Weights of a small mixture-of-experts language model, trained from scratch on English Wikipedia.
Size: 11 layers, width 192.
Below are experts of layer 7 (counted from 0) of a mixture-of-experts language model. Rows are named router (the router's row for the expert), gate (a neuron's input weights, with its number), up (a neuron's input weights, with its number) and show model dimensions 0-191. Each number is 128 + 24 x the weight over its row's rms, rounded and kept within 0 to 255. Numbers have three digits each.
After each expert's rows: a language model's description of what the expert responds to; "mostly gets" lists some tokens that are sent to it at least half of the time. This comes from a sample of Wikipedia text that the model never trained on.

# expert 19
router:119148172125129111157081111149163141094148105153157119131151097139178134134114139119154148162120153131158171102155121116133114159141161161142176086112129091155144115115171128151167129102111137167152123177176123146162172145116104129134132137090129138095160096111111094106128177145103099113137162113161143153129131116151126146099150115133176135155119102104155089088116136143124153162135117118151129110138134120101132135112133145179152136093125105104140144142177123104150130122133143146093174105147102137160119114103138119146154100122144147076155162106145103135121144172159104120
gate0:158094108131147154156106134163151151104130125117164125128137079139138111134128131125127106138106128147111106113125132105148133126105133124155183166099101149115114082165151181116141136091157145087122121141150151095096099115170131118098137140103148124126129155126108084130138174155152149123164104132148157092117108132115158150136122131135116109155148150145124120128115172126164181114193113140131165105173110164136136109139117110087207118147095140154149158108127168127151139164089129113132156078118130129074117102133135131174132096107133162132117129116146168116123152132149142111
up0:130121150062142154088112160165091112111097106152116120112134106101117142148141126118189107129135110155156114117082109130090135133130152115142183137113088136144145141156142118118135120087175157114102092185125121103098150133133162094153108149077128122094157154149104105106155123121134107156138125136109128131115165108100106115078112129180145104130133137089149093128123103154118115104102104117139117134159125101128087196173112089122124141121143114105128108117137165132143100117113110095122143134139130127196132133089145112146083095108133139137153119135117125117092147142105120109
gate1:102149146146125090133069128140135175114139129146164088143128097109153175139141099130113091150135102140111106134146120143108092106172148144134148128166152116159084126154139129159123140109168093107112117128115134098099148133121134117118159134065152119099109148107165130087117140181135154122135082127111115142150152125113115125112121164137096093120093140138153106147113137129148152134086096157122147128138116112158113113129111110140097135091125163151148100143118088096156162159134127145168128149128131123107058123112159145121093101056130153090104122110128136130085143114141144081
up1:143100133129104100100154150107131094131099137123119167140105144150167084103113109161092117110104132100151120104141122116125125132163155104146068138120081140171152145122123143108117101102164111160103115111129132115118065134153128115141180149112167104166156133124100125118115122153157143180160111171177141108115174159163153151120076108133120175132114117116149157139178097147120117113096103142098127126149159150112118146152180164141124181133148130133125104135122136143124139100127089125154140137144114125095095136134109149100137119128119136106084164121105110115158107125128138082
Proper-name inner fragments. Short pieces inside foreign or unusual proper names and species names, such as Al-og-obotur, S-ax-ony, Mississ-ipp-i, Tur-b-o.
mostly gets: "ipp", "agu", "zz", "intend", " Tig", " Mississipp"

# expert 60
router:075141115155111109109098128130110158131105078139119129103156171107136120157125122139103114099120169113148135100127143096102171122133152118128163110176147124132176142111126079144128138157162124127121143113178109095156119147123150180112105184179141141110153111158116152134129101115110132092123118066142123130107120130082124126147099145097184161143088107137150157150080140143166148108136120125123111110158144115113149131109130100139129146126143130121138113163076124128129109159100135152152135107147129147146170161096142091131152171151090165128094118146108153135109116149170135143
gate0:145085128118151114124137123114157097141108169101125126119162157113152157133106140146123116139111123142087089159123136084117189094138104115133178145116116162101135086079178125099127086135150134123145086153133091124178124139076155146163128148119144132120130129134114154128138117138106170115107122110108137127143177105078090132139124121136138091124157147145162141085099133123148081134144107116151116123129158117109143066140110149115120157127127089130119177144116126118102120182155158125127141106136141150142170124137096112142114193128122115100111112153124134098155098137131107082
up0:131124106172166073118109139128113104157088125134135146122139191170116158141137132126143111112127110122146099083130088144083117131130151150176097098142151102089154102106104130144076079118092127130147133105123108135126134131102118150098140107115080089145146127157137137113142150117146078153092098091144144135094161139137138091128139170141110148144095165151111143130160109128157128158139135127107107163152146141148117128137117146084124142122083117081165111112144147171152117159077114147134164132124117125146109139155146159105158114101128086120073141152163108142147124119130129135
gate1:138156141088133111138139144129149123102143125113143181146125124100118101140129182132134139131110116125146093105123067173138097143111133165173157137136149144152089166090148098138162118151127121143172113122131118136127146119118117147159083091148128138134120109110104141120139149121190093115088135128178137109201106132067147129098147135095146096099104094150126105142120107036119094160165098122124131100161096149114141122119125113110139126125130123140118089154135166155139136143124156119157115124114121118138141155138132111081123141162082121103118138132140136129113126113175126123
up1:118115112075110085145119125118104102099146137124128129129133115119182149153087105097129134138168139125106121169094144148136147119151121106087127145112137124108087143144145149152170119122121104142149099111118174141130136155095117084126145131126155150111147127131129206123126160127106140166104212121087114122097152133148119091104143126152092103168123171149093139126133126101065136110144160119128138114150156180148152115114109140117086112125158138109174127105150166138156140139112128135137101106116173128127103081144125133099108141082103108153113136095145135143131149136129147100
Census and table statistics. Words and percentages in census demographic prose (age, were, married, household) and table-row pipes in vote and sports tables.
mostly gets: "0%", "6%", "4%", " yards", " married", " scored"

# expert 14
router:129143143179119141127086131112142141119138153120155102123120101150092096155091116157147123141130136100116192131139102097182088166131145091102163124119139091143124140083114174150118104151155131164148070121154120118130152145150101123119117112117144137122112113125097106146126156146134147155189134127131134138155103166151092109107093123108127107146106155082154111120101144140128125119140163103105140108133112123140135171114158132126123097138162157085129117130124098116099117112133133116119146125195096141109128129096079148176137103129145105143145132138092198127165108153168142116
gate0:149150115103141115188137114140129128147132157087164119114115159136112139122139093169140133103140110112120131171152114155126077119130101166098167112146115125142104155157137159116101150157138148131163109123114118137186119091166127127137144141123100138109159136146155133096136153120147120128132096133120132105143118133090113166120117126094142132147127127149120160110108164125132120136186143153102157159186141135119083156139151127112149131120130093085122128122177132155136155162114108127141118143137064159111163100161093121141117116102178130141122104147126134120213069149118143104
up0:135147152141177143114166140139149112131123139144112161136162136136130121151124155120102081126130126143163124173101135126116113132149178130161091156107099130151132125139133108141128138103111114093129125120104100147142171141125144102134140140132098134108099149100146108117124125098150142103117113091139119177139103080122128108089102128142124127159170146131148111138136144102099148131209083146085130177127081112136156124091075124102119153133176081144120184128106107084089146095123140129139103095130112148134147112132154120070115165094152158171119146109127114117118126152115158155
gate1:128129128144184135128163176116111153101180107126115124141138179141110113127116147139090088100150134120133089111143132129169151124109100108118142105112153105154166128139121124129122154136159151120141110167105156126119118188110082101144136132125172125118174135109127139124124177127109120109151157147131107126125137133099119132101107086120156117093151158126155147188066124107120128113151142135155151174138077153114125140159159119103146099145140137063174111107137156147116155130142129114089099128126126105133116148091120131137131110124151183153191145102115097153103140133135110105
up1:140163127124152084068155114133134148130098108109129143130152128090128161121130131108135101133110136106115117123174119110144132067154111180138105130132172145137145150087161116131149133123092115161138114135147138095157144146085141171144125124107132110119162162154087125099124119117135137095083181145114121152136136103100137130118113168108113102152102121133103108140156141175135152126084115075144123111132161162151161096139134116140115154169090130133137087114186163129161150142101094091132128158139157081138061090114097117100130140152115133145132102130119117127107106118127131109
Non-English name syllables. Mid-word syllables in Japanese, Filipino, Arabic and other non-English names, like Tak-ah-ashi, Fuk-un-aga, Ali, -ll- in syllable.
mostly gets: "mad", "erb", " Ali", "iy", "l", "ah"

# expert 37
router:084141142156122151136098151165128135099110094066171154112137097124111118129097103159111156126122082113159098075085106149121130129167097107108132104132173097131150116118174093159169142133114161139119121165158167146107136156121138100151118147124076102070142125134132110162116107102129151127114167123115154159108103105149162107129109115104125136157116134120161118095095108131131093127094131113085124134154139127138140135123140090128099100081115123114141144129142141122126130077132129066123161116124150143080122125115111116122097124124090118143132136115142148126182114093104091107
gate0:093108093128112163125153175108150111132119161167117134098099132118137124124087086076087143165132112127134106108122094124140134130104134120185171140122107092066149153185152106120105123115145119115144110145144101142104110112108153110120148175100139119134128147158155123129093174131081121084132111119110124144187159119108106112124148092144129118142127115160135136116125145134115146139121112156116139130149111154085138108147147146114132072131127080120160138159128117115128128111075118153137139155149138155105102143073192095161124123141123161158149128162099177128120129122127125122
up0:135123138105147120090115107125134138197139102119152120176146116137156132111133139106149162116103066186177131111109093090139135111117127168146135113117081122128148104128149142173128096200083085105108141133122115145124141160134130123085131100122105112126130136090142139139120124111092116130146113124109132142099096107110148132142145103134148089090093143185121106154126125118162120177101144111073077073132124121139124115133146158145156146126126118110154106153109079139107138129151151125098154128072110122146156136155128109098123141110139110127124067140139123123153123117124122127
gate1:108120105129183157062165092173131158123158090136118140128123114113113099144133088141145118128123115143178171119102137120102147122110173136124100104080121151134136097181148157147112130157091116168138153114135105152082103082092150157114129117138125102054151090115137113113141146115100142132111101106113144106136153102127129162164152146111138111130156134145129091137106113106094136087122097102126125119128129111114144166099108131089083137121137088161147130112077167114102142118083149132102139127147103139150143126114156136137087113106121095145116109118129116123140086117119118153
up1:149131152109141119122133147138168112169123156136137122085087109141098159126105123134122081145154097101138122154133085139137119101109158146184087115134136167144152128157149113162115155132167166099148118119171117124140152122112110092104160141087147163094113142161155111090145097108122115126180131092143109132111155105148115080082119123091168150125116116156101178121107103164123125112108142119101124132158149142139173106139145137147198154148100131129113136131121144134094173097166114132107129131125140133141133123088140113143145159089169115100140139093136116113160153121131159153
Taxonomic name endings. Latin endings in biological classification lists, such as -idae, -ae, -ensis, -ium, in Family, Genus and Species entries.
mostly gets: "idae", "ensis", " Animalia", "tes", "ius", "opter"

# expert 41
router:150138114129125118142091135153134089096138111119134103109131101139100144114096109152172127118153170085170132152112134094161094177172140131151138115144165129168136079135176099175121129167099124138146077115129119103132113121111108123094121132135127125102115122162159120157165129105130142140150167085115134158164129090153158127112104095095094111156122163112128136160119178138142149138127110125134122123133154098137128082154148148133159138109136101109101113152133093114110137079114131101079125093114165132096147103101144123129147130117139123147138171091142074101139121126107080091
gate0:133132105155147145128104124136127140112122139103145122142113087099107151149143174124127170135154127167121108139135148102163117194107152147126146087146149118119138158146156133168125126121110134112168067133117170113134182146134147100167138121127133099076145162142151088135117139081078150110095130159108127156170145100092204127160112132106132093163123114116116101118139120116102151110117142154131106140083128117147078097116113137110090120150116140137102119136145115110191147116120131119084109126128156122129164141122118136130112093130110126075175136139141116101131102105097137112
up0:104044155140169138158157135120155141099123155100112163125150152123079115166117101131096155144115097149089132127109151164109112098133108102133157107180157099070109084123124146128134100155140123139115177132150115107086095112110132128152141138097122132078117140117139143077145072167116113115114166130158150116153131134154097143095153151131120128112139106132147156112104104085111120118117132151160087104105127150106143145107169143089155148094158118105145109130114108113102160157087141153102099144137109113120128102132149144134118123156106144144098118134127133100157125110118157144
gate1:126102145140149139136140135120093138114154117132119116114130121105137134120132134169108132096093157059141158127163135166138099145162152159151142119120133152171147140117143147135116092137142098126156150155144132074170120101102101148145115165128093154124125131110120166159129121095139116107143115124125115112148140102136080105094167116115089156131117101125086150136135144115100154127138073114179132119093119143099046113146104107125140113091154128134143110131114122059116085178109110151096120156124069132105121104133110114128129139138113120134152150097155080108104095121096109114
up1:141134162149121153143118115126144112120154112174174148128147153183141096124133098119132110119131121059108137153089111149112128176151110099118148150156143143129136082118103104111155173154143166149122128119115139120120135155107118151106178122137154142124101165120150119159168118131151141132144115143122132116132120134154133177176125139137130135122162131157087100165172134137120178111091145128154103093130124140146162099136167099126161135115108112138112149112106108128169176124122116117151114108150151131152138089161234111147148144123164152129148131175133129114105130131137144124
Foreign name syllables. Middle syllables of non-English proper names, especially Chinese surnames and taxonomic authorities, e.g. Chang, Wang, Cassivellaunus, gastropod.
mostly gets: "iang", " Wang", " Chang", " Shan", " Budd", " Chen"

# expert 6
router:113139180101127159181121130108139144107133110154115162093156082124122177154126107121145161124151146154147144102111109107129143189148141120077161156137120161107136065092149105142139112151102173099099108177160176173150126112118150100146169138131133128116104098158088124144135107149097164115131127136123156143137124137104086146159137092099071140168112128119114092117129088133166129143105139113125110134187139142120123146126126100145134126139179132143111128112108121119148118121106121105138136146141132126147125116143168119130149127142090159131142149097136140172132096151105105166
gate0:133107084129113126128116126098120125143134108095160125121126105107107103159156146128089114153149143144097121110099169158092135087110140116104125121110111112123165101107144146132138190113101151131108095163119100084072093117159133161120168121077152105120106159162089119097116114151130110133109102135137109135100167142136091134131129147136137119127111101170076163110104120157120125093099102113132111131123141102118132141117160131129170131161131133130140096120131123143136114131112151147137132123120120070101194138126134112115179166145137149158126156113127086165138124182099131199
up0:128106141072100143135091117167140166094165135128121129146126089122100140158122159131159110143135121112133127123143143122062138108139141143136089111105082128071130173137106147125132131121140113110126141109118151101069128117132137150089110106114127116130091116107076146101100128130104160094117130130113123142107130118097141173119160147126106096111143104145142111138170119106156126076135145168132146121126158166147061142110128109134089095138173141119181167142102139128137107139125068157109162089160154119142121150140138125175125127172110125145114144116129178122124128145092151130
gate1:105124136169129168163160128099126158171123122146150137067136087160113126103147200144136138084132119195139107172104109113117110145104156123139141098131108159133099140099133112100077140141123123138145116115125134101134118145115108067124105165155098097140093109125146122106135115085086119125123108169121083149158126136153144151144153115143142143148165128151130061126107093102144139111123136121123129104128101090086150136138109128112145166132085138133151129127099113143151109094174134150100113142127174099123149131120149132112110131105108123138159135136172123130126124176094107112
up1:152189140115123113103135112095095157104160146081112128133163126113111145107122111088133124170150147162119125150099118133101084122167127120117094130098090115151115121141163154139138114120105121082132143144120112170177135127180146127140135140121150147130139119169099157098109113151102144151167160133118154122147168118119142108145138129136142157091109111159124107141134138155162123149119114111111065146110113156159124124145139128173135129099121109098103126131103121097114139115105109212138140104094111151124135121152111123129120173102105183129123120183133149174105118155151130073
Digits in coordinates. Single digits and digit pairs inside longer numbers, mostly geographic coordinates (38°33′51″N) but also table figures, decimals and chemical formulas.
mostly gets: "′0", "33", "35", "24", "23", " sq"

# expert 55
router:139131123161094122156101153152124087149124146161131077143111129117125151142148113147128146131144112105116147153173159102117091153121184120174129092132151157181151138146128111154137102126135085126093122091078136144142122124111102146168150117133104125151102135137136131130153142139161117161143149096130087181169102159138107111121143126153146138107131121120153124082168138168119149113107117138139076095097149171140105123123106101105110176144120121087113146138084105118150129114134092114140161089127141120109142132104092151151145104150135121143150145079141066128072119148143129132
gate0:179136146119165090137124164148152151133081158104132060119116161130137133122154117202131064117149072127100144122178151119157107124100144188129098139122123106115154147150078135123151133115129157124092136125159159148131143149108166108129084147154134129123086118113133120171143116126076132117140144094139158124157132147081147133130116139148106117147128130090135128102151163121105144167132135135169139110117135156135105092092143102106126105150120143147179138138142124155118119118161078120121100112125133140092121158116126135154161092136137132108117165116133134097153127094134146140
up0:123141152126131115170122139078096113136152168122114121155106133115113136128131162150128154126131120184091149129132135099149100138105129163148160107154102141111127129077125074120125097117092138126127128137147165096111137087116171092133149163197140166127136140111149145160135145136129177145106078118169131143140142153168120178119109164134125093169125128126160111101142109122165152158132140114149126135123119081116167133162121086117108140151129149138123154155109092115119136185122111143113131130090101133131137065112128091093088086110097124137136162149118151150119124113108144114
gate1:103132121132103123160129128135099129155127154120157106154111108124126151173113151056160099119126122121110129103163154109100113142132149114115121113103101136135084139134088096168165116102159155155136124099142138117109134105132151161164143136110143129115099119108121193178174097126112115121085115110094132116138107114164124138119120157137154128145100146133114146121135137103116129129086110124122132135163135088136088078111079162085151122103148133141171111134179114073128132164127102121119131100153194127120069130108110134135107144160116114117117124091134100153083147125144087114
up1:147100124120144113085064125152110123160159091086146108117159135117132093103070123115133142107101139110145144127166135138161146134118128123141115120099133133142115149109118137163119137130116154065124121161127131112109080120097165132074137131121139125102123116137154123137123186083104094168096122113145106157093151135164120145098114111158146125122108149156158181132093093068145143126182130126095126129101148126127107141150124120182147141106168117083139142126133114132133146148097081120133156100141122183118099134101141139139156122153151113121089096101119119117153091133118125104
Mid-word p/c pieces. Inner fragments of proper names and technical words, often after P or C, such as Cy-p-riot, P-omp-idou, Mult-im-edia.
mostly gets: "omp", " Sup", " Comp", " Cinem", "olit", "sych"

# expert 27
router:169178160142117097173134116129159147129146110160108141159148157086173096132123140131132090134127150149122089103125086097082116099144138137070079098178106148135141080108125139138166150118099153102146130136098092146141153089159152132137119123142151142163161103117110153074115099118148136142133127144154154155112116163108150148128104159128096138121145173125121111138156125151128113159100104113139135113087142134116134115121130086129119155114166166139122102143116105087132118095128140101112150116155129118117122108114182167124104157125092130132149117129162118144091174094139110157
gate0:106153126162145145085142166137097167138116162150126165114103135105105131124135133140140111113148116125166139126127134085129149150094122103149113162128151146111085088148153126117123142152147161121156139164100130105123144099109080157107186145153105154134147130104152118150106087069128160112136141159136085117072150095112118140111112137110148155116131127143160124092144117082141066104135139111149124135122105126107117109110133133172108157162093120122150126195171131130142137137123175174138149109087128133106092114101095097131101105129119150115119119116124094116105108124083132163
up0:170177139138128153102109179129118141126176117097121149136113110117176150112152151127137137106142076138115138137136092114075104134104156132112098133125125144103121094133152111195145161144124121159118177079123134118136130163129155134162112153128130133115145111115150151104115127131125115121124140156201130105069092134111145146103152142142141120118144112113148128101126169143103137121150134151146075114066126107124170126147127145161146091097167105138117160128136129135134166122119140133150102156126137129104107139170155146140130170137117097122050152160107129162122139151158119128
gate1:160144096144120100113185105116116084145141157115133147127148102138142111117154092110142125119112106090124171113123112087163122123126158167143122152137110160111140140122105097083137108098172121138143096160096116122127128141102134134149133094125144155084117119092183146153159120082122115140175139175142115143126108159125149113128157166183170125122144103147119163133123142132126152120116135102136097107102185160105137146078110144094089110110115128096156130125168134136122145094088086137146129131125157128145139130146160145137123135104125121123157163170145130173119148080132073136
up1:146095133144163104132175138154116121119154104122142074123128153130119101138152091134138121101090114109119091135153092108138125143121092154126121107141105135130099155085127146125061093103100088129148126082136169107189120113108104099098123127103073102093111105141131099128179133179114122075104153162113096125120109126155145136089096138147081103133120076108136140179144160075116107144126121116116122141116095131134168137113162137124108130153131141156102107100105072122140148101114092103127134131123121109130145080101150146124115124150125127113127156122121128129146112135144146117
Capital-letter codes. Capital letters inside abbreviations and codes, mostly in tables, such as country codes MNE, highway US, asteroid designations, chemical formulas.
mostly gets: " US", "X", " IN", "IN", " CA", " CE"

# expert 18
router:152109109166114088085120110139136141111049144119112154093143144136110093123117092145152098088137116134132132156133159127105169119136135119092127089103132139178131106121133089107126159151096122114106118128164141121115128128072154147119140132133139123109106105126099164099123111144148116142142148151135133115103123100133089119126098140082139114122098103125125124093126113138154102088140095120108099112076159095177130143107150117119129168101154194107144150114156129180084119107130142165138125151106147139171143184102143127167151091164114130151137110175115135140101128135117130150
gate0:077103136155086103077096134108120119105146139137144127144170143140149148150134113132161092167116156147102161140107146123124118105138123104093120128120124154135132167127143133144148141133165159126135136107151131115154101152106149147130147127134140123120112135132142153109106087150123165147110099141102051102082152141066122132142132112108124108129116094147160176135134129100129152145066084143161102171085140122167145133131131110166148076122103155103098150130121113119144103147128104135112115142114125142134103129119142081140097135161067176128146090146107108128157114115144090170
up0:150098121143143078121089130091137106115109083133084162156107129135153157123126123121151139130125147114134089137145174150098136107140104155112160077070156128144090120113190092134138092073131112123120161138117102117146109132177132088145124114108115150140088145143135083139143126095150123115114113148119128143119146140129135134070149088133129108126143129151117159121178144094139127124107117106149129163121127105119159111142147111142114124131161093136183147145096129115181066141117164144129103144131123138122113132080125094116120149116107138188105134139183122110092137147118143127
gate1:161160201138172140099117120101136127138123117116096145145099134107107141120096144141122136169096081091150152159121154111104139077172119094086158131152113051107147151110107117114095157136173105131123117151107150178153154129100118128145125144118132130148122172095119113115172138133126144163121127098133103132096128139135120124124113156118115160165070090153151111147128136150119084099139116133110121110117167117127120108138115173126133174097110153122143095125144158159151154140154125120112131131126140110131129109131102117120182145140098176105117143110138172123125148114167148156
up1:098068153159094130146138131140122123128160119126138115126123119110111111102042099145122095144153116135111124110158096142161118146151139139097115061129150078067149116101133112132115117098141087086143140107165137105136123122101151167113115129101151148130107130108097148111143086121117082134127130157156133142080133121153124164106172168141113106159119074102122126148092077109150130117127145193127123125118121162113160129137142132158133081141127140103142158129134137119077153121174120099116115114141138132137127113154112138153100116155148115139136160108128124089113108135122153164
Quantifiers and determiners. Quantifying words such as all, those, each, some, one, two, typically after "of" or "with", often in census text ("Of all households").
mostly gets: " those", " each", " some", " every", " one", " all"

# expert 56
router:127129139127088123123096146098157099126116136124140098102127112134126143115085139176153145092121110141072115108111114167106112143115150193133159086146124122151118095092130131147142124157123113147124145101139118130154187154102134110115140114124118099094130093103136153158137127142165149143115145194145109156141123124186111133153105134138103133151130141100127114097147136170126187141135089136186093110186112165161160157127132104093140117137143161121149116147114133154117119116127137096186117175132136112130117106112133165101121115141140086144127119128145150099079122153135163109
gate0:159107197126148088117116098130089138079129160155153140095127121106182119120127145138144132120142167118146142126134144158138169134126130152099114133137134114117155108099136136113145131098166120144140111133100130087124115151113104136116155159145092143114095111103143155125142159107120135112075134097118166149155104111122133132130099168142126116103107131146150125110128147086099092138123113161115126081122125164128141163103127117170174102088148206093113119170118106112071132125131125111125101134098064143138134114129122092113136088135144187159129103110160120129092138109154128131
up0:130114126091148138136123144096137089125176104121095122137104153085154098146130134108145141126148113166142144130149128144134115138124118118114089117106134116147162135155066101146091145104106129113094160105132164100105111182098162132168157154148122167147098098159120161109132076109132152094126090135113149144126094131138122139113113158113124150158078129190107093113131134160120103136115151116125136101128147097155149114107083084110172142135095092119162126147113101104124076082097122152152112154122130098146149165087088154102112105147140167136113120127141120105110129119111117116
gate1:124122127107130084140122129143139109129137106153140127087110129099140143118086130103117082129123146129125174170129114107068182116104092122127146139148076137121117109092155138134136146137140154165149156159138122154098130143091116115149118088157155107131160155118161118074145118117210083142116135169147131096085149094126098074111107152128102126147121116122124172128139117143161128137111140132139135149152096107152117123156114162119145137150144137136105194145119206147147124129153138114155137140172146075101086129136102128111128132121138118089111121130121118121118126124141113101
up1:144128095120099157095148132120142157138128117131127125123158156141103119130135112088126135114144151128167143139128152125140133137168157136164106129127147141151172103129093121148137145093124124108124164135128163131098154089166057104115084136120181095147137130133135112137109156147120160076117138119146122142159133152144119120152169088072144122172150099135128133132143133163116128135120127136080079098132189093084115122125135129107123111164153125062063157132145155163112161154169102176127132126099126102150115160131160132145132089105144128142121159120119113106108151123124114155
Letter m pieces. Single m or capital letter pieces mid-word or word-initial, like arith-m-etic, grand-m-other, Kath-m-andu, g·mol, often in biographical entries.
mostly gets: "m", " \"M", "==M", "-m", "===M", "lem"

# expert 31
router:129124157115126105094098103137060161092130155157132089147158147093108102156176128142114139104067126110145138129161136112144117086128068152125161129109148064130083167133129121131094106121151116137128121115121115142121131146154134132137095134160142170146135107135112132130154094135166099138167110088154133115124142121085132135142145094146076115153110109109109146116147141163120106063104096153115115134146121132140125158122156125104152131138107124095159112092127120120092128135137155162136123167123071130129150129118151144144144178118101094134094115155088100131142088144129156129
gate0:123160146138112101115134118096158146152123084182162125181133141089193158132154110127115127108159155140087127119138176132125155144128132113126137138151117113109097186111149104147094123119125132143115107115140145110134115156133160140089109124174103162109116107133097143122173118102140144135155113145128149117158156101117153085096131102114157125144115157162111131119129134137129139133142121114115126125104116166092106138127167124149135102213098145134195158141167115128138122124113143113148115095140124103120087136181146137098131173164119118107144127129107087098151163158126103166
up0:129148157138120108110159093104147105158101105116121176112133130138127128142152128130105133101086101130155158111102120070107139124118141151108136153129149122134133152133103099098112136130113163142180130122127096100168094155100168093093121125148122121110072137143134120131116102112140138110089147141124124129126144081122111111135101145119134170102173122181078084131140140158132131161171109126115114128117128110131110165101128099128204111113118111148103105114173134130100110121119123121114116127152146137139128148122074098142164174138107106187164122172142111158114136132148194147
gate1:113164094074124096149144129123090138100153140110121137098130114120148157124141142134107143102141117059106127174105101121129111165139182085128138145132123131158173141134149093125109114114114114118092163127106097154137151137159120152169098113098169129139138124181117131096207113127102116184152107156164143157143160173080095141095108118116129103107117126158129127115110140118124128133129134130083187121128118109128135138100132151152116133161067134114142100134122151130144096139099123138128147112158116135138154143124112085131101134119112134102124162122167113103114086113135161125
up1:115122133113178118110107156154126095115119152140095125158117159112127125118113124130136130131149121101081124147137126158118136113126131121118118127103128132123125118120083130110164114106114137111146108124132095087172140140100153113066067111105128115120121131167144152121146074140117091107148140125123130174162145119145156119131127159073073179101135110133129098130119102089142148132118111202162153100160128104176132104149102121087119143086132117085133132139126154159102094123127138148096041110126078133136122128150153127129120113095136105101151136118146117102111149134086127098
Table cell separators. Pipe characters dividing cells in wiki tables of sports results, elections and awards, plus colons and semicolons in scores.
mostly gets: " @", " |", " Length:"

# expert 17
router:147125140116129160144128077132142115088106110130116145123117106143147167089178096119088104110158141094138158103147134113130110132124105094095123136138111138126121127108110116124119169092155123077132152128131151122149099057114137109104132152135158160128165114160131142143124129156092113121120139140128136137117094157092071160161156097130108111129127150115123106116109101106133115139118112129158116100108125150126109121110132132156120115075153178194109082107099109148146107140111160100140088109130170137198099170158125131132143137114112105149096125096098160140129132145129073160
gate0:109161153125159079082130160154098141109140144073124121123128171163145129134105139086136109126170084150141152152127138133082100137179139112146134109115131161131120154151100105130122131087143131124112117106160102117117135137117089100140147129107160133162088097154154104129126133147152173091124110133116111125176090127150101108111119158136136148129149133133127134086103105099108105146098085175091140126143099124119183104120149131139113118118103114146137106144135140141140146143172120127141168176090113092108158107100111151157119101156122127077148131132130137155098121087108098072
up0:112119127136124128139080135117098122118111137115139149130102096116084142136170125146139165170129146168125100150162133150140100155136146133149113168148106115118097121095125101130139195167159110120149110119119132137158122094123107133079093130163079171144103106149119130160129178167123147150092132117123155126102123105098091158154133138138188114140078112146124099160146140114096143124148137163101095122129136156118156106092144113120126124120096141124109134161106153155185086160117150115163143139161143137138145155122134117127130112102158074112068146131119146143132111126171093143
gate1:088143153131141117181166145151114116129107130135111101092131083144145057110123121090119128125132115146125105147139143155149104114143179153117113122120125144128103116122134142109125134098139119095083133149127105087082125130145160109122142169155127132124094110119092068126124159115165094106101148079129099139169111137122113133113144099093121156095149107120133115110129129068093093132139128096135104121146090118136129149133168069120130155140133089163150137125116129160100128146145129118157107157137109155114111092103164144084165158132170104131175130112121133139161183123153105120
up1:173131155113136126142112163120153185130154127157130151148136107119115132128120141136159095132150156127153116106107159086130117120150124125131124128157116139181151082117126125113131142130168127123127102147077194140101102132116112078144114128107145119110138118165147182131103123109162135137102135077104126140139096079109120152145163121066115108142105142149145106092138161150123154156145112140125117128101107117106070098149114124149141136134138094102166126160120130069167132130184103132091107117132134129148110128165106140109131167170173121113123098148129099151156107086156130140
Digits in numbers. Digit pieces inside years, scores, vote counts and table figures, e.g. 198 in 1983, –6 in 19–6, 57 in 4,957.
mostly gets: "–9", " 193", " 191", " 194", "–4", "–6"

# expert 52
router:111142130147103102144100153144150160136131193103116096133146112106124170089116139111166150082107101135089147123096121109129114181162129142111142084158131155137169150129146104159147133083183145150117149114144138144130159132124114132117109143154137097121120136129152144194146101164125159151163158128115094106134073132129081114125106118182147115142119099091142090124132126090150111122149139163120158133142102162120111136089107105159123112098116139113153122131093113153098131096179106102162140134117118122119127156116159147156120089152146118148120106111117143147178093134159121130
gate0:101195113108115140115129161135163160136148139128164095144164128093134156144083120138129115078174126121116115125136126140121115157138115104145117173149123115102184129125140139163127142093115151094138130139143147138126147098128110110126113128162133100124147133110155133151141110127106073148146139094085139131124107134122107121159095129120117117132124136167173081145112141105118168141103135155149164153094074142105142134127139121143148099172106153115126148126115133127101142158117138120153157110093200117167119117150143166116114115135132105142122121121082113088198120056109122158
up0:138144126138115139180086136117154105121114184123152104143124105154172072127113137100111091125129154091113150125129141121150160117171158144129135136130125117143102122141150163124111148146117146129127145127143123136192080130108100122132105116115103086130174174129140110172162142155125126133125122138117139140109137153138110103098096130126136168156093140149122130096104096141106140089110107139140099141138049060108149128178114107078180135090123126104126140156117159135144135129136151145137114136134170124179143123120150105153161153131087104123117156141145131085132112150168127128
gate1:125158145103154109118063125154207113125150123097144102119088112135111150101113117156169122119147123153130083104107097132146121179127138156143120094144096133099142109140133114107090110086129151184148099155137130152134100127132100144151133098142175131078122091119151126144142149091092134134136165125063132133109142142126141149139103162153114173118116091115097109141125129124149131120106159115116098120116133167121102175108136082146117148144120113160120156135102154137087145127170101110164124175077116113133129164128112114104145120146126110112123160164120146137160116112123148140
up1:141150108097116154162141115154129124124077126147136163107115103167093117123112143134110117139153151098127163172121190121129116122115155167108144164142122137106091114119071120114185147165112106121109128127137085125143137124160182102112138145114106147100123159185080128141126138146102149120110096136166124149127130163147157182117128147176120114116124143090173159135122110095110144164138126123130174147129159168088145091146142104126165136152137155099143137115115094148144147179108151161144125121132126126123134095175122121139103131094127117114141109130090170137149141112140105093
Occupation and compound endings. Pieces ending compound words, especially sports, music and occupation words, such as baseball, guitar, writer, player, and el in smokeless or nickelodeon.
mostly gets: " baseball", " guitar", "writer", "ropoda", " Baseball", " player"